Weights of a small mixture-of-experts language model, trained from scratch on English Wikipedia.
Size: 13 layers, width 128, vocabulary 6997, 18.6M parameters.
Experts: 40 experts in each of 12 layers, 128 squared leaky ReLU neurons an expert, a sigmoid router.
Training: a variant of Adam for the experts, 2990 steps.
Below are experts of layer 10 (counted from 0) of a mixture-of-experts language model. Rows are named router (the router's row for the expert), up (a neuron's input weights, with its number) and show model dimensions 64-95. Each number is 500 + 50 x the weight over its row's rms, rounded and kept within 0 to 999. Numbers have three digits each.
After each expert's rows: a language model's description of what the expert responds to. This comes from a sample of Wikipedia text that the model never trained on.

# expert 13
router:544461528470503478468509565487508478537489551450499545555558459493574549501512470506511471509555
up0:461533519533453524447476469447464486481365493541407564433446481548543521534479436462522497486478
up1:412589530500484494520484435492532642557453501566506524540514432493523439462508491440491393419556
up2:438521438443507482534616553461493606593612558494427539512543456455617539513505476539611496515481
It responds to: Latin species-name pieces in taxonomy lists (Coccinellidae, Malvales), table separator rows, and heading markers like ==See also== and ====.

# expert 34
router:426492491498457495487531550492490548507458534504523475523463513467518517591513532525454432466511
up29:517444387462545561434476452366416498536472476458450536439503496489483552587452555522446579487593
up30:525586560531435540394510459472469599484550477449461464518524492573517561412577475422513486425594
up31:547524530488515505485500560505565495415461322553570522413570474535517576473429451589479494528489
It responds to: Verbs of saying, knowing and wanting after a subject or auxiliary, such as announced, said, stated, described, known, did, often before "that".

# expert 6
router:481538469432468576432594567479509449469484549586520477536515519558504529575556483508544423466453
up0:503516481558432485540442469534565506407517421503568526477534461531439556538506469559402527502486
up1:562505511505559541604562431454520608520592488489525525597471484540469519505490580386469508430513
up2:534427434595456448386450485541496551539479572523383428451436490477495579593560522473533434506476
It responds to: Line breaks ending a paragraph, usually right before a heading, "In ..." sentence or table row; also scattered word pieces like Margar, erc, named.

# expert 19
router:498478520449423477517487557435518527590442515454483465484531524488500559573582539496522497524523
up0:476551440461496574449546494495518465516557538544563433543491590493448485519495588561527512551434
up1:563475453576435507501566476471577498523519494529509503418526485397602526527473537537533513547438
up2:477518516550515427565570489565557518430457538450510453574504474442560554506474416569440436572543
It responds to: Line breaks and field-name word starts in infoboxes, election and sports tables, such as Spouse, Turnout, Swing, Party, inter-, dist-.

# expert 22
router:461505479408486527496539546500520541513478566505546517565516495462514560555558470447480475413517
up29:454498525504464538585592410484458540501524454463501530483498514568475482540517480390487580524482
up30:423491464560497491519500457584504541543492449514468425501466454404515538557393461519400395534557
up31:432485443442562462504479460567560518435607443556582547497376470491561549557508507512507482480491
It responds to: Commas closing a clause and the subject pronoun or conjunction that follows, such as he, she, It, and, which, mostly before was or is.

# expert 28
router:475460503399463476440530483534500529504536610543531507534495487484496515542482529498427422418498
up0:504469541541486459508487490420471486509506501490569502459323490487547494515568576501495391506545
up1:514473570507481490567570562444487550497519450402541547578464512506499472503511440463593611547543
up2:520444474543501554471461592482516472405592464490505485478585563456530496555466581542428531454425
It responds to: Single Cyrillic letters in Russian or Caucasian text, lone capitals in codes like HO3S, and pieces like if, red, white, wide.

# expert 33
router:464496486424477533490540577522494562540524516468489497552462503476574547526438575508488431519525
up0:438522460543504488507547503538489533481560581564511557482527477446394452496504537547466517542458
up1:541543618441488572484479447449559477500493505568436368538502485466501489529503440498400544470512
up2:498509450458597530461460530541464382617425494517556473524400410460508445532572462480438457443483
It responds to: Numerals and spelled-out numbers starting a quantity, date, ranking or table value, such as 12, 650, six, and New or Royal in names.

# expert 32
router:502468567442477475476623575500514507553486462551494495566532462542538465525506573541470435511515
up0:545435524449601580510551413468515481522515461471578431459426581539528454448418508466501518520543
up1:500454394343565480493495502549515501562518441496529404444474583512654482543592468475480525520498
up2:538473500503522503573457443436534564444485562563377526499481516481509489441520527544508476531515
It responds to: Plural noun endings and plural nouns like members, players, students, areas, and the word-initial res of research, rescue, reserve.

# expert 2
router:447452459467465520510534491467499531507485619513450508588614526470582495533478550475543451472452
up29:473475395484419571558574573550531519415533497469499535497503536525523533521571502500512514511427
up30:417496426487528428524494521494521468485537484486474516461510571451514546548474372390455522452470
up31:514550462502350486491471488534475594503533545508480441544463508545463514459481456490629501484491
It responds to: Digits and number pieces in years, dates, measurements and table figures, such as 2007, 19'59', ,000, million; also "where".

# expert 35
router:436455441437460511463496570519504435555446595443459537523441529455512463563542497505495381424478
up0:491433534430499460578395451484488575492559604485598536572457627542512548600564480566468435480490
up1:482522496479578519473485503632468553527546548509498505434410452511631461417523452459518446481502
up2:548491521480557433538590418490504523578554474563479492468451403513495437408494524520468450448425
It responds to: Numerals and number pieces in statistics tables and infobox figures, such as population totals, vote counts, song durations, yardage.

# expert 3
router:494494467487549529442518548523504524567482599466456491502574530467506488545512524520467468491522
up29:545474552498521534440531553499594583570462480622483543492478429508550474412525438469499550541515
up30:431505480523533495498511399450653489561545493565549427535492498484511478505545471497585474585544
up31:544425469542481589537438495522556462577472463555448477555450507443584481486530525414505515624509
It responds to: Final pieces of personal surnames and given names in rosters and sports draws, such as -ić, -ović, -ski, -man, -son.

# expert 10
router:430491490494525538480567517496496466615449546563471523532502525465529541521496526522443442583567
up0:530464573483497600575485515479527510470475455546544485522548516445587478553477544550449435449439
up1:482461494529471507523495596495481422517488595566434491565458522420536468461485400547581507399542
up2:459397529482378537461493538439477510573477586527462539545531537512450571469454452500486361547620
It responds to: Capitalized head nouns of organisation, award or law names, such as Award, Council, Committee, Museum, Act, Order, often after National or World.

# expert 11
router:465500499536475476514525514436547541508470609534489495552523516433463527492549432518457460466489
up0:533587542497639424534518563657519530533539488530425496542410410475468498498524518525494432547469
up1:416543492455532521475399564482553452535459495460479640414543523473510507494444574539441516463441
up2:571420544592494478521509419397544404577474593494449512470391492550499424535505422503551483523450
It responds to: Pipes opening rows in numeric sports and results tables, plus adverb particles after verbs, such as back, up, down, born.

# expert 7
router:444570552474468490417546507448479454541408626451536564514541494484518546564526519455480485485556
up0:511549536501470498585539469484419423486515489516477471433527499576519421500477541475470492462527
up1:429488505385418463468453532526527429466466536489535536491457415517475542433437531416462470479491
up2:514504551612568458603559460424487532590558473380492498478496524549483532523628508482566543550512
It responds to: Line breaks and == or === section-heading markers after a paragraph ends, plus line breaks between list items and table rows.

# expert 27
router:535538511478435490459541598508527524455471565505486540546518532448578449535503579500556475490546
up0:441565486446514558396606579544483422576535527536478420564467455418453473405497541477509476483562
up1:507480506490469500435498485450464500488542463572556560424483360400456536584428522463532555511526
up2:492605544505494454431535577375550510518410502472523493552527522424513560464566457573545530434509
It responds to: Month names starting dates in tables and prose, such as June 7, plus modal verbs would, could, may, might, and infinitive to.

# expert 14
router:485502485455474544450574556535526443560462530464511480600506500486518494485492549441488389500489
up0:497530578445469449490499506570512405530573462527498519422536457561494533519481574482554508481481
up1:502547514450569554420482482447501480514482415511490467564569480476433509465552496585438358495485
up2:455543432484557431434556521470431482588485441438458567526458548494633507476539448465499455537462
It responds to: Single capital letters and short word starts inside sports tables, such as J in JAM, R in BLR, position codes, row-ending line breaks, and dr, def, br.

# expert 21
router:431484479449515454475518506468535575589497530489473525602477481509477421543507528489480401488483
up29:531453461497530504515488496645536527589448490482471394423452593448512613531512503470530494513488
up30:508490494445545465446495457551513520581492547497509530547392434481496497500456470513454471520474
up31:428553487566433452540506555546458622643485570483590503487519446489461592495462509434551490548462
It responds to: Pronouns I, we, he, they and word-initial capital I or O (Icelandic, IEEE, One), plus cells in numeric sports tables.

# expert 25
router:469497482416497515429534510448495487521520477498517453528466515487535483574487516499491440524513
up0:505440541474414451517565508482534513538527422493501468475563496494474475478521386411474448412493
up1:525403454462534501619511467470443437519647498474534477607513569465449498540522455572440563507521
up2:531589468522484465507488572505446432527417533463563499512513470427512493606461524564509578586530
It responds to: Articles, quantifiers and adjectives just before a noun, such as a, several, new, two, early, next, various.

# expert 0
router:488603558435441536475583513512543515544434530526529456556506516548499473536452499477534453481480
up0:494566411506483560464583512468572565527521526520457610541503503489504457519512511553482456525531
up1:520442541451564506570532461580501480503549512575457592589479589439479619486518457450540492507504
up2:593529536480487473545522514430459479459525576486427496506513532541522486532532589517542537553379
It responds to: Name pieces in tables and lists, especially compass and street words like Western, Main, Street, East, District, ending road or place names.

# expert 16
router:463468483472484517445588507515601476527420502480528557469602477468508528465434508517501451457486
up0:494462547556512461496514471476505487466531510497504513505563439559472535543470533576528464472483
up1:546472523437507507396536457535561521491509477521500456531488467431497529487464547564519503566540
up2:617545415411394425413541535523524541528530479563439564475509571518533497522456502467491510507448
It responds to: Ends of section headings between == marks and table header words, such as Attendances, Timeline, Goalscorers, Votes, Turnout, Label.

# expert 29
router:432504469488444530488564523452558504547483583526445517472502507477565478531513549511527429435532
up0:497587450418490399468519531452491459507512471437444440482483531488568477490444428585529455518519
up1:469508429494491486526535520434493473478528533483474498537538585547571471430533452488478449545679
up2:449641535558511505443528567575489471531505487583498455485497485540491540576506607472451454474490
It responds to: Word pieces inside Spanish, Portuguese, Italian and French names and titles, such as José, -ión, -ía, de la.

# expert 37
router:474495454480478473422554575446513464586524598462525517579584479464474526545498491457483428481480
up0:401481432539541467554485398560413489464475446506494466527517532476544515505494530621555449552515
up1:516485492553612573481528569525487474523473463356441527459522514551550472540419527444535563582432
up2:582526557590586576462457484508508456515534583480511522510499459460522547493485410500458581566560
It responds to: Forms of be and have after a subject pronoun or relative pronoun, such as was, is, been, had, became.

# expert 15
router:472499503460454450497511528530527524587533635504450534554545490485520458489466520501494484520527
up29:471527466495441537500528539440517479556531454379519468403453497443536527475482480470399556487471
up30:478433513427507484563512539455471541463460535456542491579502580562473439519460396516533469521531
up31:490616548575507421490460540559478322593458535523520476501431472443548508459497485523546472525563
It responds to: Prepositions and clause openers heading a phrase in running prose, such as on, at, of, near, along, when, during.

# expert 18
router:460537512479483450495524487478572451540435603512505490544550448417526454492453494468469516512569
up0:516482500456462506553502530515523508468432554547447567526539447383513594490466483403541455355437
up1:520523416488452540518539484525502465440567502570504525456466450459540428451491501490450483468489
up2:540474469441527522494592429517455467539437573428543453519507431605558452511459444454574594453499
It responds to: Opening pieces of words like Ch, St, Pl, sp, ch (Chrome, Places, channel), plus table pipes, Church, College and "See also==" headings.

# expert 26
router:463522479433431531485572547520551546589451511428525488544447519543537562547522522542461395451455
up0:486506465384512529441486510506486415537428473475461575547483464537484551440545486470424500566507
up1:506526419511481525464496514495566523558479416476487474494392583431572540524579519467485499562509
up2:632444512489473556541451494432466520519542518531472578471455467505476519484435498504438553555517
It responds to: Suffixes and words for abstract quantities and qualities in technical prose, such as -ing in cooling, -ty in poverty, -al in equal, rate, energy.

# expert 12
router:383454481528488516477589513409515506558422586430533463575471547443458506543466497535496465536518
up0:546406493468423433413548491504535497528503483471535481490573470493473555494527401529471501523517
up1:470496468536544513460508618509500513457541506471501513471491458484482437441589556553520391436476
up2:449545478495459487488551507517433547574371502485492524546536600489522586559468406561480458535510
It responds to: Syllables inside Indian, Pakistani and Persian names, often after an initial consonant, such as Mah, Raj, Singh, Sud in Sudhangshu.

# expert 9
router:454476494424455437477533570488560489551510632508470485572468479435502467515536519503510459495503
up0:407441482448539443497485563365554637525461507482514437520484531533449465559529558539537442548584
up1:529519445529432621522489504505440434538440493489563591475413470410514470526442472378520523511449
up2:546466626529433529433519533528494444485382494510451498584435533421471585558487562516454360513569
It responds to: Connectives and comparison words inside running prose, such as because, although, however, not, more than, rather, and that after verbs.

# expert 30
router:444485469399483477491514528547521489529492558508493510559519481483561482563488489529471376493506
up29:513392550505518414475501423562577450502559438559414503530427557484541536483536497503528450410467
up30:397465455572419547556518525492503522515516521530494586460509474462523489584460457473439390445563
up31:513498454536536505500523453582527556460463539485551471522562494506553590471527529454412511529551
It responds to: The "and" or "or" before the last item of a list, field labels like Species:, Website:, Occupation:, list dashes, and Cyrillic letters.

# expert 1
router:504463496487495510480492564556515531495486595502536463557514483517503463520531527419440476483545
up0:458496506504456536422433514448464482513485561516428466454496503476568488474411583493494549514472
up1:418555601480516512487516538508435574449506520559488502556544452408433524570451496506543474550476
up2:496537479551427524461456560579518502595447514441494550471487452504517496505513430439554447470535
It responds to: Hyphens joining compound words (cat-related, mixed-species), blank table cells, line breaks before list dashes, and capitalized word starts like Gu, Qu, Wh.

# expert 4
router:473551480478467461499553517525601488540592532453449498485577514461504530545517453505530420493506
up0:494523480445491464519568468522494404545524514426491543491444505483549547556548522418481402469528
up1:549551564461472491432440480452510490585429434445544487537462506505501484565519558456446549514377
up2:389539494381513336476587506460503447449522506465510516519567594476538486538667528538549532511482
It responds to: Given names and middle initials in lists of people, such as David J., Robert, Chris, plus the word-initial prefix re.

# expert 8
router:456594520389436600507562531482483518580488580507519553532550505487522466576554527557523414522571
up0:551499505508512509546547450427457494493559540538441581576538463465534504551615534578494440490420
up1:564548518571461483511455532524504518552499552519379592566491530320479493543512528559395430510586
up2:377508533480497504492509551543536545534384526491537537447477540396450530428542448448573381352532
It responds to: Ordinals and prefix pieces after the, a, was or a table bar, such as first, fourth, pro, sup, non, plus zeros in score tables.

# expert 24
router:447532551466502567525483543488570523559458574562466525566552504439559509530540538467514392538510
up0:505523503500491508510486524533515608510386447539453508511502564595621365556546475462429557610498
up1:489525486546436617481471537525513580546422420426398531465497505458536508582577469475571553529413
up2:397494500517533410416564499558597456472525505554547368441465538478543588475479436464494544403399
It responds to: Word-stem pieces just before suffixes like -ing, -ion, -ment, such as promot, respect, access, clus in exclusion, require in requirements.

# expert 39
router:460471507429504526492604587449504485514527569493514520547532410503533482529533554526551461416538
up0:390536417405476574545500513488529502462488542458509510402522401466531547495543507522506517490505
up1:468602505537475373509502443552534540535535559567595528481419481521508531512430499431465458386550
up2:541527492499532445484594473604415505461581433512597555482524507461462513482521532504487556493524
It responds to: First pieces of proper names and words split into pieces, often in table cells, such as Mar-, Ale-, Dar-, comp-, dep-.